Below are experts of layer 5 (counted from 0) of a mixture-of-experts language model. Rows are named router (the router's row for the expert), gate (a neuron's input weights, with its number), up (a neuron's input weights, with its number) and show model dimensions 0-127. Each number is 500 + 40 x the weight over its row's rms, rounded and kept within 0 to 999. Numbers have three digits each.
After each expert's rows: "mostly gets" lists some tokens that are sent to it at least half of the time. This comes from a sample of Wikipedia text that the model never trained on.

# expert 49
router:538462532517489556476459479472514525523443490482523555529530439504499570534476482506534505494445500542551528432509404539450455531477546527496489534485543496550520474440477486477494569562446462429459498492526511461480435498457458431423541519485536521475519478453486518505507500463448450543494452531555575494561447550440543540500498519588595476531478536448501467506561568502492457438556
gate0:486554495506510522467546483508452534547512450480512518488478462597460518460536556514411476551442486569559495470579451466477490555449542547433515406488475453548495482499470493486499460529458515571547538499545542443498515451538496454422527460495485481503450463418546464498459590511533468523470509488499474450548442542517420471562456498564509480523430542489464472460513528502490512508524
up0:563462497498501488511477517435546501469482529487488456492545535414525494528535480481592486428510487442472519555444553532511484449540425456535494572493485538443469562509542496505524494487523461437470421510504459612436496580497508532512474504540522495511535540564448561467582417499457545466542457515494533528458539451489537512434537504439426523503533458493543518535501457510510471527481
gate1:496503593459558456524519494461433494503507519524511420555490504499549501424503542468434559537540482541548513513460445448540501522498514459452536588472463481442547447551474491516518469564464539488487461502486573478559455563578498432537490461546509554484498529513419531536511482541523560437511480453483484459442511504489479480426485570587530540544471509492492510562504447500485458468483
up1:525478506453507506451509541496440503523512475504538496612514514460538454488515555541414563554479561521447423488530458475506557539507500533490541550536439515494502446531464528499511477521493523480462441403477532514593520526591531392496496489522522526414575562474430511555526512457498536519523580446504523464478459500501471468527479550526528513535546484551492529484488524501479447505456
mostly gets: "%", "',", " southeast", "%)", ")}", " west"

# expert 72
router:447480486490448426505506499555475445450466532464498505437541495454490500408563517549431462528497487549533478495467461485434524517555542496526541400456527549513512497499526473520565480551473484440471538467557591451544470498482498532469523484502522480552541514537454540449413584438469436481430504516498551519459545477472494526565470476443526513537535440511433466529485482501548459471488
gate0:485524496524545442534468521501498582492473532450520556495502572460471569471520506508533480508466425532487436541529504511585489532497465524445416481478486530499528560460529544496555528502474437456457479434458539550458409498538509477565435424538508474429556540523519430480493450478440542505471501492467508514556520489387477424502493476517471453494503523545558527521513484518581474508480
up0:520494485473488533455515486479467495482506448492504485565534485519479452540524516472464489490423521516473535490378536479424500430551508526506490489498482434562455457505495456560477465492472565488485505501481435495501569486507491506414573553440490536529491488460461564533518484573608464510553479508530464465520531593639571565495515511506524533486487467466535470490527519514448510541483
gate1:452523439516482481560466476582455478494460558530493560522558500531536461480482411481498480478549526462514514580471479526410532537576453554537431477598502438502561513472519557584503473453491526480603569438477526494505484483548546470523477529526477514498455544472506487515488461496479544464454451445498513477543514470490512454531514470491560518465464467523459482541549558488439445483529
up1:556511605528520560456542501401490526541561491458519443502440487491478488557490600553481516535447473535459470428541486471548483461432493472468511556439513579503474463551512417399481550501536483554397481564495479504513514538482430521496492487506519454487563473514513505504517539539483441539517546531514430485477494545492505540501433506533458463536519502482538474481469474486530526513491
mostly gets: " against", " on", " after", " during", " across", " without"

# expert 119
router:539433500482536565490440479478543505462431447459536494543567457493547569570458430447523560465454527546546479450522508487501527520516554524463521537531509549546481560450460522467480550482442499510461477536496497532439493534422498454479543546491537473462505451518538529514504453452464462513469447535548483476519507469438570561429549531558528482441451518457531466555550518541450518450553
gate0:472566454534573409488511534457519535550603440478519481427525535589482549447489496493485404442476457483553488514500456415544445477487500539520474499511469536485482562425441519527464405564500543481514495501469524526467487439530535453513437538453474459467531482469502456498524469502508535511524525483443467489550514492528454431504476439489487506498487542481468560437488469495509524454443
up0:530492548509510469516486578537530437444522491466515527532543494584510530520500491501478492518469530425548561492509505516483541521472515516539558538508481469568555476534524571498564483488520482440547526538451528506517514518557483417513499497518554465497500513491565513464475536520484509418564425576542410459508450475494568526455506490585518527523507405512565398498467530485578444493489
gate1:452525532529520523533477461511439495467498504517503543476524440525511517503492487451470564478508414474518460548396525496533570479491469558508511484478498506417543524567483462453464513500487415483533384530449463497455486408491483519477462529505463541625440467502477480477554576473510508491517496505572573479456553487520466508506497510462472481540495596481464495467538490549555553510519
up1:532493539532492481523512546462513526529463540546504574498511443590445445509523471429481528487484503586487527518374583522509518471462444535490518463521455526484507551529490517434461498507530450488519424537520505492437481441481455486538448579501480481595506435505475491544458528441523504504596514527548536496457496503458463536518505441455509503533466499445427547462558538515555479497495
mostly gets: " important", " principal", " assistant", "based", " chairman", " chief"

# expert 39
router:501454413519513500477535510515483442429533559556482513486537504477510571515522445447464505522450527543434546545445549432486440542545425496441515538529500534559502583465491520473552508397477537493548515555473480549454482461468539525575480500480549469450463492544575528479472486522557521492499502576496484518507511441464518489466529578478448525517542487499458504563497574550466519533543
gate0:526522528475462468502559524494493532472461521502524429504492465544478512464433553481512509479494593530533491512550456493500485538550514564429524501529393491548526539503465517439463522511489602456557517462513487537480464492502515470460532470533462526519525505476576521533507405530436509474494521497518479498527405463510487590515459585492413488453457453566554433464445544481517537492555
up0:482523521551559500486445467516511497373452541526494507518530489453476472533446408473456502439562549501472438546462512508542544511447482453473554445478538472486477432517521443499470485565470530512454532494444547518438505550447495496530571516470577472537528517446510509468553536455514536454460572438461468553542543517507470553474505551456515541480479565547530519556475546523520448472481
gate1:479472487562511525556468492411514421436501585589539529452462529484477511472473412538507478413512478413496537498487478537440499477495512477478479463471472561534467455480465528466471545396491467488474524500497436464453534439527527482514548562534422475545525529471517471492493549512537509469462516481406557513508486471526468491442535496511410536562467475462546509518519522558497486464526
up1:574572559455482526532529463522529464474433542558432481488562496516606461551550531487501479514529510508518440507489572509511452481561512538555550502435470449506507502462459517503519525489550530465444485450506447445533471528432546519507477538414470473521564517455491476496468486541468442525495492483570523544505520564486518556430470458460432456535493552444536505569455482489521428491477
mostly gets: "ilit", " ox", "orph", "unte", " sens", " phen"

# expert 85
router:515466473505463490465521449501440510462466543570525441496457493523488491508485467554454441529463499508522476536484539461518559538517422480451467406452448406522470547555525495500504428490458429461524551449447529524559456501473497516475440506488436533514449480493438427503442521522484536488542521413498524502519562509482478421443517478414542541591517441498523518503473442465520516516497
gate0:438493470477454575487439537512501562423532527470455555519429472423519563525493540491460479453502485526490500446466571506461503464391444517453384492455478545567499443446509570467533485518508499519492586494500506455511517494506585549483543470542479515508494589456468542519534472542436501452460513577534536484479539528511492502521502542530495566536548517494495515439505496510488491522528
up0:539545516549509465504592437449487444543486497578518516540514467577473467518497493554476551539524537499521517556540403505586509526576507520528588491539481468419496539563502470502512519495516469516522412481479526559527486478471423431503491542471489506488499427498513499459476515544554482604466472533442516509503459458450504503453521477469473472535454502511479500600514511507454445449497
gate1:488468513518493484505493446554467431513494450533506423494492477486521560459578555502406547438457527481397591454441468532477558524507492522475499505439455560516486533549522584431514504579566467533511487514510505530527531526513457507517492522474580506505487558516502455523503466469463521487492479506528462536500452517547550516436451445552527488539455457476439538493546566458486591495490
up1:543438482557475524541522435543457429538502480542484393499522467503532506485535524516408554476464542496409511463457420506453501575469518562532551558430423592472492503557520539428458483525571486498531496522546482567503513542511481504511500477494564478493462550520503466506462468517486523478498460511505482540509512529486528509435475468575530540523486496472510500489557533438474605477506
mostly gets: " his", " their", " its", " the", " our", "The"

# expert 51
router:547472489430538507453571530545506453517585481496487440465457530508544520521541469460542522509494469546507563523468545542460452463521498439532515502500495552482571472508433435520535553485471562555464456565503478444454517495417428408562540496464473461471466473572541464508500526513491458470489460563464441521463422495462524480437535498537476559457542469478490474485502516505522427528553
gate0:498563509512481534488444544558478501509562473541552466471424463453532571521572522494578495529474451542548474523504466425492504491439511494456481472475550442503533523572529592471519490507494449500545424504491565481452474388468486500517524460462523476586516501516467511494457491518500505442428473499489462485561394519491465489447512490498538545467506561387495508488453496500530502499479
up0:463477460556511558468393536503477447425435521490432531473488512516505469522396481524424502502458571476504542477533563497494551532520511477498567535461476525535511530479468512492443596458459427506505585519472554485501496611454500545532474487465510510496442562476496509538509448518487553428519463462480524535473469548531508518494487482514529541459493572488579490571497474493495503493447
gate1:531557527526429490551529469554494475601526561560471455520571584577454542519499532528516510503480431486451514519522480493468470479533495465538526498463458492504458468473454440435502496494528520486422500442538448457488548504420457478483502563452488489468491523530519497521490493445401484461460584502500508489589445541490502561549485547493508425462564516515497543498443516514582486507495
up1:460487485518479432424460447543484505563480436545454546531517513472557482494527449480537464489500585529512539543510516525466517567458532500502481471571474480501527513492471516517609519535436507509580532494512445466505448543476496517453483455497493545486448544570556468488507465579537524510529462511405410523515504505576474450554494474540494537445466468463549536563486518537503490401507
mostly gets: " expl", " rev", " inv", " pers", " conf", " conn"

# expert 70
router:565456526483496537508448462472532504572448455452558502539510423540520510558451477430526557487450540573532479445505496463489511497511544540457496551509487538564490438492453545506469529448501505511439531498492461523425498523484439511584561436510514531532477465489445527558461484513457458505524431487504483458554463524428561539521547563508459494458493494426498454524552518511443546439575
gate0:471513560465533476531432495529545563499527481526549447449509479625520501502470459519494532537522405564497538466534547457503492473558467487460559533451518459502529464444534492563567489470487440533563576482488481564432498474506454478518478424511412484528489551485478509489505469553514473468540494412516523422495478479519519471495481458525553503519483472528459490481446507601529517430495
up0:619485466565440492507520517489475425489497457506459489553496519420446479596509486498503504507442524433542475500480458529511504556495518503464469476578470452522493511581433541470487527463543547548491424454561521483517453521464517583577463496514605544507488487545535552464532559502462534503465514529503512563549538501494434522495461529513442566498524536492524500536548473469528493545474
gate1:455554524547532561469460477425550498513541515503506485435512466521516468522470469480510457449579506474475485485472553396431483508576455552518490441513458552518408490501550499550461559442481510509512577455520439521537495518560537490527493446515529531499404509508458514458528528599486475550499617510484457480485526526472490478554468516514524543460534509549493562513493493531472446485541
up1:484475502495471500468356415512513492513495501514431458461524528529521455427510504488480519574470517472526559528442482477577450450469374526525507475496455482488519470484560481494471515453479463499508433520445470491501494546498480461495471429424538528512451465505433575464462459508528461449453473576432499458553469432551470501507536532458473514500500484506551511515438513519476512480438
mostly gets: " &", " and", " or", " et", " vs", " da"

# expert 110
router:448492544475538513436494526470456456485459457423559472505572499438529519577547458477535542433468559476432455438524448544553503508450494556542451537543485451537451514426523509480453447528473504548528536517488453462450441526458550548469448522573479573449438532490479493487436455553477505556473550448540510486488501506473508559474499439527497485485478486475457510485552497475445521493564
gate0:509491566462514469450570512491482490538588439498453469481487557496487473546526478468523525517427531541515517488459490578452480480519467454588546566529455485542463596481487556493499477452585506501556460485551507466542472458513509509472424472532515561488562542431480540541501493522540480523483544496489517554496565457474540523469438554437505540484517486592497592554550518521479501536513
up0:444521491492506613532452462532506502500491545492495482542517417458521552503467455458568541471497444512512457408494513487412436540511477479463511451482469516452536449583481477447472531517503440462514468495500491533535474524460480470543540530431525541483462466571524476522506590477552493517584475479510442449536432532502512510514457516530479485549413538428485434440503474506539542483462
gate1:540502494463469504440477471453474556454507456564539519457496522525450520456460556508504493587466491492417482517437416503486479475462457494564564426429502500508495460478551569481483492491594470548543532454462481547474417490483527513495482579503458526514431495529477526471526475549507507503514512501498539530517467463409400473477493518505462483586458491465426458455550500454460528466505
up1:453460437471480481599526466506555438534520480459515539497545507537432485519499438537485431484484478512554538501523569516553462526508517570476396494557453499515499538530466445513471547445447518474503503566537513465495623481468502493532563479508536530552475420510459463531472557498500493473469475492504460523482490488469560515571498464523468491428610467534502462488436532525512522496448
mostly gets: " Royal", " National", " Haleakala", " Supreme", " Democratic", " Legislative"

# expert 43
router:548435476544492502509462471426516457505472469454536441524558454565536523550422451465529586452472500565527483449529513492516533523518561491457480501524509509529527477530441539473484519465461525469456539466518483506451527580490461542579510432554455588501493449474477531542456538508462471487517469519500516504542447534431544528500558515479536458438508533438539431515512559536432530451570
gate0:566543519530427497446525603463505505554468522506499485462524451530467525394572489507396564452534522504523491500596484490526454489474465464482474533591546577547536519514471506570455496599481528483470499415490511561470458566446540504538470499526515486471506531495508441547526488563493526442534503516496500456513504517471461525516481513501496438513467424513505548506493545513449520465480
up0:519518536499475451466432575513491541564539465522530517454503475515426476487528480491470519467554498407500532531531512524496468525507494478524428520568531524517576507525470522502443571603530519468529458443543483519437497506436440486464540484581540550477575488462418471548527527535526546500477532449470536509498483499490497561548519508441493461442507396517457478464473518509410461538515
gate1:533518465464445475503541520581508489498518505546437545580480471478527521546540427479463510485566557513586492567474526435507519478520537562474529487478454521501538509509515470409431467502498459573497461506564511459505516524498484535536489541509532472478515489499560494483495556475447500451500439563489567552538547539478481478497465556457524412500526414461444553430514503460524536422565
up1:426562578470487455446532447545468520435491533471537466475547573452509509453452484479483536540551500495505520523507534455467489564501515507545541535472521503509456497482531547462574490582505556541498486538520485510514513450529452542526487506516477450407530422593511497489503544508552527442504492555585454554517493564432579531508567464483519444505505503451549522502452526442436516491520
mostly gets: " and", " but", " or", " &", " while", " well"

# expert 76
router:469446448551469543547522488546494514490429482540526461410570511485559536513494447481471547465443520489481481495499532546488487515501503462533534509499482478523495558464541580477565456515425500485524425438425506530481450527467530492525485536534514536489442472496581491545471452400488500492513529454499453537548542593414562536458560494497543517475468559476480545464520552530441465489550
gate0:452486520530471463498475498531537561556450506490478615554618543564516487514530439512442551488462483436497542504473489462447494543526508521499563523563431451484479510516520522457563467521533538528511498495433480512477426516523536492518487517467506536483509546510493495513430492516495486527493584483478452472573447569515466391533539511502556538547497497421517527515537495531472427558445
up0:515471518523507537501520483443502512399562511569508445443494440500583577473480540424525503507546451508480486489575493488549519546473573458539472414470541520419483479524460461499442519473473481499510525496504512473523567543507438481492532488519511498466541474492485446486540433429565507456459529528499536536443458421455548540437438528478450504477513505548497440505419520490438544476509
gate1:422455475496524507480493452557489462497410464489424428487501490506535513465456523478452469489567529523483489535518514444486396484460457464531509445501453445558522456480530525536530475500537515568566499547527509496493507529511440567562505461536526422529490499478524535520543564488478546469527523512475412478532503470512531449549501485518554460550528522477627535422523477553437510498447
up1:458486506514451526459461503502458459501532453497458469470483492507565494405462533528473458492506463463550462541537506463450384484475484464518509495460517467528464490510445447596500474512529545571551487560513549462493522511479472576616520479549529493510472466513518471537572521524482543474582549525504371458542481490486538502530457462459519478537506478461584487482506501547441478489456
mostly gets: " new", " small", " large", " traditional", " original", " digital"

# expert 101
router:462582454541483487518435546440578536494515538542474471531478433475472549493489453527542543443483549563462509478475496477457568431474575530477527493543474413557543455472473490406518508494508554507459472570559479479526457504527526444438516525480526518453599491487474514547505484436490511484495450557480445508541477538488504516451538460462447562490549493468561432490533509523543512466472
gate0:487481511539375506482548414502528614578534504553559524514521472482488540502473519527483472490496504565516449538479482484533541549525569476449543500507481444526477494443502507458457520571506554563461500478444522539531565488452515543511479525505521547532551494485385533530493489521436532533486517424545529497473470554501432466590502506489453521464533546535495463514486521448515487545561
up0:523492510563420528527505424473530577574531499509507505461546420457486529505469513528457495492450487552531498514490474518520492529520505418406519473489556427529458474439503506435447488558454539548446505447465516503521559533481498524570450533488532552534508492517415499529479500512403511489536516476508537408477446565514437481590534485461448509437504523505498464501493546488506506537566
gate1:446552514502525529456465539477467477517495501518544543542479437473502560500516463490534470510482468517512464486402454593476447553432487497501511474472547553474478427570498495497559614476540523457542512456534467475517523534517533506551475506545501569454579396455536420539502508477449501495536565516539517446450469542506533464541471500518412525449493460565480452478497478499492458519478
up1:561472476497453495533561485434506455574454491511517493463389509482458504541500531497486571436545547476505443506465493503500478461581508428510452520491544519435471486465457516532397461487529419499490524476423528510506473526457480506483542559503465530524506482528509530517499514510445445521513437504464491575463596498553446519425482539472549491552468449435487524578548528490520557483486
mostly gets: " ", "%)", ")", "present", "|---|---|---|", " ago"

# expert 8
router:522516477518480554485519521482482580522497581477434546526571469487423544477501487490539534544548483517522530434464441569456514522438439488517460546549550499535462546451516487571490497447513508489515427494535527451528477478486571519501519468493486471494511450508549555547560424460490453546522489453497510571525498549459492512492423514533463527583581580488537441494487503569567456484509
gate1:494509531546513531521440525426518486471553532558447568515513467533428410488493458565528492481523484540529518462498461597494503517561516566496444473452534549513457468465446512561534455481578531503559506423441532498404500464538471482484486524558526522532556465469530528512520498468495503541525530525547515539437566483468500535550576487442468504511475451461542510521508443524487465568433
up1:562528414476488511455569476571451448503459477481543493559490530425582450557512476423517528511558547499529467499484450412495472512483498461523513501465475454513520526466445447461477508578430483493500455451517492413508478500487595558499507547484545480497449548544525460539474518542479561547507520500466456501533440486505477514424532526500536443469486552536489437488434521514526459464553
gate2:467540553494458476533526469516471469536506536510471489541441574540572585431498469502491480460502453563582475476411386538505499532557524439555500563482565538535532516474513476508537485548530489470471412438513535519454496540483471541539438508470469538488506440523512495514523485424500509485506446482453487564508484436461459489453500471459556558550469455452482498469486538553535498563498
up2:503538536492503479493506490526442493452518514566499471566497529493495550506487471515458495491604482537594455500447382596544549526502521455560506533560519447501518427475518465520512557556546528544520514480505489543560499483504486545497544484386486452441519551494522558510455509450478453468516424491475482437532529530500431451496502456464544525542496502429476492478481463532477521531426
mostly gets: "000", " km", " sq", "500", " mi", "50"

# expert 1
router:555447509456519565482446492463563488472446456453537462546547453468552553552445449448548554469455533558552466454542497497493494535508556514454520547526504552552454550445446518458477546467473515484452517524518499531460472550435509465478547535500535484463525452513519547513480458457448462523451444561555482503508481462454563549447551534554529459445486485444526458543546519533468558450556
gate0:581509560525515519488475481442415550471449522543474512435467445518512503427535464478472555459509461437601509511496486449497498484516452456474492477444535513508578511481551543444458488516599480536573499510512476555522546503535464538546533431479526434539473540488562548550496467491514448507499531503517492482513402426494503496552523530514485460527510516451483478469469566419478461504435
up0:549508513519509554493520481490446501514482489447503544436400507474522495386461459470518504567418520491549477448413492432401486528515456483508542457465492490582512519444504457461465486515532562492488482500496459539524487536520542524533507502471500515503502454496518482536540458454504484520497490478448534394538500452535523492474471528467417404570480539422535551454456533488507481503568
gate1:517460438560491533511499493492471616466449591541535480478472543499465542532581541531442477527541511553465498559463503505469422509441483488499499491547422496551597532592568494450464514522561493490562490456530465517476455408526526525499429469481485488492509551433510482486530535463473512529514497480527503457551517464554531493509499575539483472502556544514517521489511531505571540441527
up1:459499536505475515510525504501450421524505430527506576497490455541471502520447406538491474469463474442476514407495533490490559543470538488426514497449521489485424515508499540549578532453510521473492566571543522522489548496428502446519500517500512531484580494599538556451439530532474457496442553511450458499467495565477451491484515456501476452574494503493516523449436479543425463538457
mostly gets: " Prime", " Chief", "iege", "Best", " Bishop", " Royal"

# expert 17
router:485492485531455456533530502481522523516585467572443486566473501569528513498499475540546516486472480473534515520572486457481531520521560526476462401422505543529559453577473503488477519446561518453489464457500494494472575475484445505493376488510459516448468544462433536458538511584575498473472523451497530483533510550485480404591533538491521496502502440516474501495518461510540561505481
gate0:563481436527519492499438498501546469480462494491455538524514495477508506545518540529503452488530479473525503543537541516565554516511491460525413489471433545505446469527462446508573497486474522507522457420527494454531475544526505451452488535554460433488522511509549442438465558466438576517485494475502481413495475473530540447562523499527428480357447523517495517500605485500565501452514
up0:457528552528489435511501502465475511442531494480520484432563495549568489500463472451538514504497505508455502471471453554497527537557497513471520487483539413462574474491571497456428542470537473459465527530440496529538532498419565488487473446425494418513459480515495515517440462520474490492514512537544493519497548536542576496441502558423495560564483421402545512505532443424477500523543
gate1:402449556528520498496494494397456528495546582500491527490454440543545520488525494472535492456486490535509488440515530433464490511488520510552572500485552475472527508572481480497431510511500504490480480488485517485470509493523438508468587438553496490501537442564514460483494494551495542510457508510401530510480392454518460533590456559510448611485511566473533534530532524519539513557473
up1:489462578514545480574503507375434542460545484480464501485511429480541577454580499513529451532541540534480491475523539441507549566471507446516552450419599505474475518476450504521454478533519463489460513493473524504462454437496443487460519514493497468498514437528535469542470478510484481543518442529425582476407483519481501521562432503459522508536523520470522546469476515509480567512478
mostly gets: " but", "\",", "\"),", ",\"", "),", "—"

# expert 35
router:532439497460535542482436520467501526478441498506567435523515436516548527530465534468562510455537485483494498438513497524468513494498486476434562564549565541548511552523464462493478536530547488446457445511544489558441543508500494440446535544475553439545527503547489548517467540554459492513429451502539470505510442506450586576459545542567481550475527506445471467541551496536466538427453
gate0:554505505538536560482488538463512487449445542565472511527497429496462428534503541421516426474522531503461477575488558444508485538567504474512485425460521469548423499533532479498465541512581472472508482453534540497504503520448506557493449501447562463476507519537546501434521519506504515444568547524501509533503432450440464554456505512458600484460412533473528508425480545513559497469482
up0:526490473517440472450504481499541555490492461572477528527470551507518511496411436473454541454519525557541459593462478484471537466532554569539515479535433549528479465533500519476488557525558572418544454463471479503482472413416518530411483545471537458519498450514550444527528505502475505507510466521428477457572507539488544520495489438456547512447502495437545543518460511515550494482559
gate1:495535519516501477523475476394535462499519494496566432535424570498478513499496466498564467463572473446482520496434443478551532550467452543536554514463530590523545527488541507549511557494602515414539498479488475481492520493500519475494486533457464540569569512493477470466558506496450447459445514526489462524530586466503518476545552512434555482554464471603520538500517481492481516452474
up1:490499525522549542470478548564440554500485452494444573456552467453514516483491484512408575508439498544496520517549578533452523414496581528466473507552485484501438484517511456420526433450429511560431497522552490535506500503456494503453446505538539450474453496563522516549447504457543482514524475527490558479486452507485498498448460472551453499440558516432533501455508546527539493571530
mostly gets: " (", "(", " [", "_{", "″", "{"

# expert 112
router:529467521455455468438491550504489442518483509527505463513520455439568535558466484481554524427578571557494516513534539559459478560479496507504499549538464546563456465481463482507578527573418516504458534510548456471493440480442569527442557528562545510519471435461533472494469483455502426488467480540512516552476479464447551532457505497453569487473487493470521466528549537519457427442485
gate0:536529474534467517468534559505468509527554480549477507543494438469513514483457471514530536489517441462555566475499452505481453456522437460520609582517431503534491513538480523505516494480546430521466504553582523488532519532512452454470576477568514502520504546553507506506515513424465473555460467485562478549569493499511366462493464482516582538535571516538503517483508485453532437510436
up0:526595502513485595488454506532496462499546526493553500470504472503486454497428529448436535581487565472508532546489479521525458561485493541522540538524429491499478462458589533530509517482513473480553550501519500511549518516520501488525539496606547490471498492482544506532553479473442441492468556574438532447515456426455446472568483483538504480515540424465497556565467530463441435492444
gate1:512489622428487461489548512508387572520557501554500500459508480495497492523463464488491433516517522493416478545458456522434519446501546514516467503465481519458490464543533486509486491459570512471471486561447509508617472469490561528468449544478478468531492523579482525527441450502529516553490524451560483521545496480534513484572435464512513477462535501562473504459580554453557479503533
up1:556452442514504507460509413481506522524437471461531524519458494520482508439571552491491547556463511485547505435519499492499456482545473479504584532459527528517544519491531488451579528567474427493504503513439496461503540543516445459538526497492517550453522560517518448500574503464453455464505488595494550532436543567538502455443579505548431502557508501446588520484445509496440540527502
mostly gets: " sp", " tw", " rep", " p", " h", " sw"

# expert 22
router:510482504511432538507471533456525510503459467470543479509563496533491523500467463484577502568444562496521536521528464507484562439548566582467541494477475461558560480510435488484417559444521525452486467533496544507485499537519528471459506558435527431434536448507475573469571569456488493529569528549433501493525510539416510496441538500551506547463460433465543475536522466490478552478467
gate0:502519525555520461528504510426464517492534527503536505471493497425565546486592455496476516531474527458506568517446491549599528443485504432473542435528493566502516514552530469478503504471418435511487470462515450513462421501486374498528483496509492566467506496540432516545473475482497498532471513494488536496516519491459494402457584545516488498547462536541505455424554495430558503538471
up0:463444514478575552509475433510565506562468518547517499592510474552448477493418493472494526452555484480493491493564527537514494512516493572517436558501465513439517505445547534475523445452595499499493534502495587472537529536507520532482496454465497427575454511456625538507497491527563470436533440440516448551503536477545548559482524473509497458467518480481489498510470454512480515444469
gate1:454543465516511466558502533409463452472447467494497464539544496553492500475525542566514486494476485466458486540468437512540405419454512542485464458511464426486507464497456492476436467483462541534461461533559503466515500396545473572516456435563468486540576550431467518536529469456491465499509499435563488517479546552511415494563489520429539540474476469474519464546510546512489510523492
up1:583508550498515487448483462568538599517522505558473565485424485440527501519478491474484496490500560514497494487544566517478575600506501453538508551553563582479462571520543527478545535532542514456477500482446556539468480591482513464496542498434533504449456453552519481497457524545528485473476512545478459541497494457513517574507485473574440445553494533475516582448508517479484480475515
mostly gets: ".)", "]", ");", "\",", ")\"", "%)"

# expert 68
router:501476489536496504530532568474499440438473436530479508454514482531497447506458436470471549572469519558510538488540456546516466551488468457443519547519464544532507557421456583488524509513441513449536426463436489583493466536439527502495467489538510499439536498468599545546551483443549514469494534444495501440548549501503527506463551545521546452455506520488497529554517547536430569473539
gate0:508557509515529506502522466431479493543528494457521508458472480580482483521536538451459519548510484553406562456502472520467481484555506529535438556507471553490492497535397400468553538533547515514440459483610478494517461506513569483572533448477456442552490518485514524378475544460504502480547524528463552455553525483472439472493504535467451456528466530479470533503484500513509525453555
up0:509555473452471490473471462481508499451501423489544556479471505547469473491531438469472516575493471545404545488520529485496397552523477503597499520477512571499509446446427458543534450554513494495493428487541526532493469488514484501524479519452452433590458525455539564438475540514487483472493503485479585544527550484490511568530441538437510440500444492449437516455480517524483530458533
gate1:462514522516521431461505513479527532503495512481425494517494533513486489481560441524438542518484398431488498545524512573541453529510520553427503482498429528549550438504511532493453505564446511499511390488503449517531550533515532446521454541549489607519507484476501597518541525409490537495480511481419512542529544523494511527493524528489501432552515467611544471493467463491485488466512
up1:540514527495551536497546550433512452501515479486557571530431492534500477485533496511542523477417536563501469523509486438471498482479499524433523491430539493476487527510454474478508479468521495458446460529529477498469502548478406391453541447454516446470483537485495443400520460546498481539478467578528429481496475477420463521461441492520456577516559497523459504567457548515582515552488
mostly gets: " water", " health", " food", " drug", " fire", " heart"

# expert 33
router:525450507443470518463458488525506486432472494461552458522583453469512513505477440491533555484444540503535454455537490461470529562552564488450533523476450558533488511458457531495496518444460549424440506534505517522491480570461508552512545586568557531455543446488484554476442517437412440543488449504540522452497483444476559543463509492540555455473499463465543478521570477479480553456497
gate0:542552499499555423526459466519462503476502511493496513499502530529521497436525406528544536516522437496502472603572464462533476493480518532567545431510509572518590451549512411488514476485594505504471500445496520526498470492444496501482531509493506516540473454529501512506547477453492455544509549482444505427538548505546507523505429489530481500525434489561497445535487433533491421387449
up0:557520479471520451524451487436452529485431487444501502500506562557515542447503420529552480555532458479513460561550477499558484492499537530504448425519541570544574433508518441501485438449505494504462515448493545511508469514489478542483534530570558563556485465558452487505575485479447499515508503473449488419582490511487491529473425483537508475530469517545435511517506491518478450416419
gate1:489516497515532598506457500506497539427465487470569525503491458504414441453528488502521508535439459518480439527459490497453427496454531460525561477537503490459506514559487474506609434472499547493544500561451512466528503548578544482512483500546441524425525487517495467490530560483506546501510619504492467437559458586536455502489500484414541533466445484507499476530505426501516463527532
up1:481477489471519515487522463541573489505546550459453467450537551500557527499531506528482491480519482429541446529496520514510576425543527559457381537491569479533439543459460502522473476507496471523473508462518521586514470434462455503447479507503568453552514500490564485573482426585484531501449436528518459533506520447440489483504524585489493467498444491431556494525471539500433446503474
mostly gets: " during", " at", "During", " During", "According", " According"

# expert 47
router:583424536457464574534441434516551511499457495458509552512575462479473517528461541466552533526580491556491544470472513440548534526452505519422456561559547554536460516480472538493510547463523526536431451507537437466498500511445492481522534503503554469481506431541496526531555481483548520509457462483544555490527457496432518543444535481547472466465470555454483528527553520484570546464559
gate1:513448585510567510529599504555530503530488521484508496441482458584482459544469545459473508463556472501464530516571520490536388518426509458530523479515428493507485430509551504483510486425511498514512558548513430439469565555494461527562519522577466435444475486456462465496421514453482544483549484501470559529485435490469523462508500451462473497522463519494461490466488519427536456490482
up1:538521572544499504505554520469588495492486511474534542466445548491488538550505548517569493559458486541438500422473544509528469457506507464480501475506423476518480499538516531485496555497430553541558515483547539522517528453443445552521415527448464477390485429473549464550425465503484516544500502435517507486566437555452550444494483474518414499481481479460485454514501468523554462549493
gate2:552470499484427480523581443536463487467437544500487560491529502540455513542437582578496441530529455518534456572549473457483518492536514519493442460428465445489525415484550579544542540494547492502538470414495527479523517491487494512489551467554549471468526491531578484483520501466569519468518508501471457515473516540472517451467512434482527478474437577452478536544431512507517578507547
up2:404401519499526475476391591511508495482521476528510454509504449442480530456597487507467512436479504549494450486490515528528474487408482508563544469486546512527467614486470465534467457486407522526509537515512443539517463492466494530564514563495530593532485497508510529456483482497455507503537438440525539504527532412478508549484481530521500484485474485505503514522536511526474417560467
mostly gets: " 0", " 122", " 53", " 88", " vs", " 81"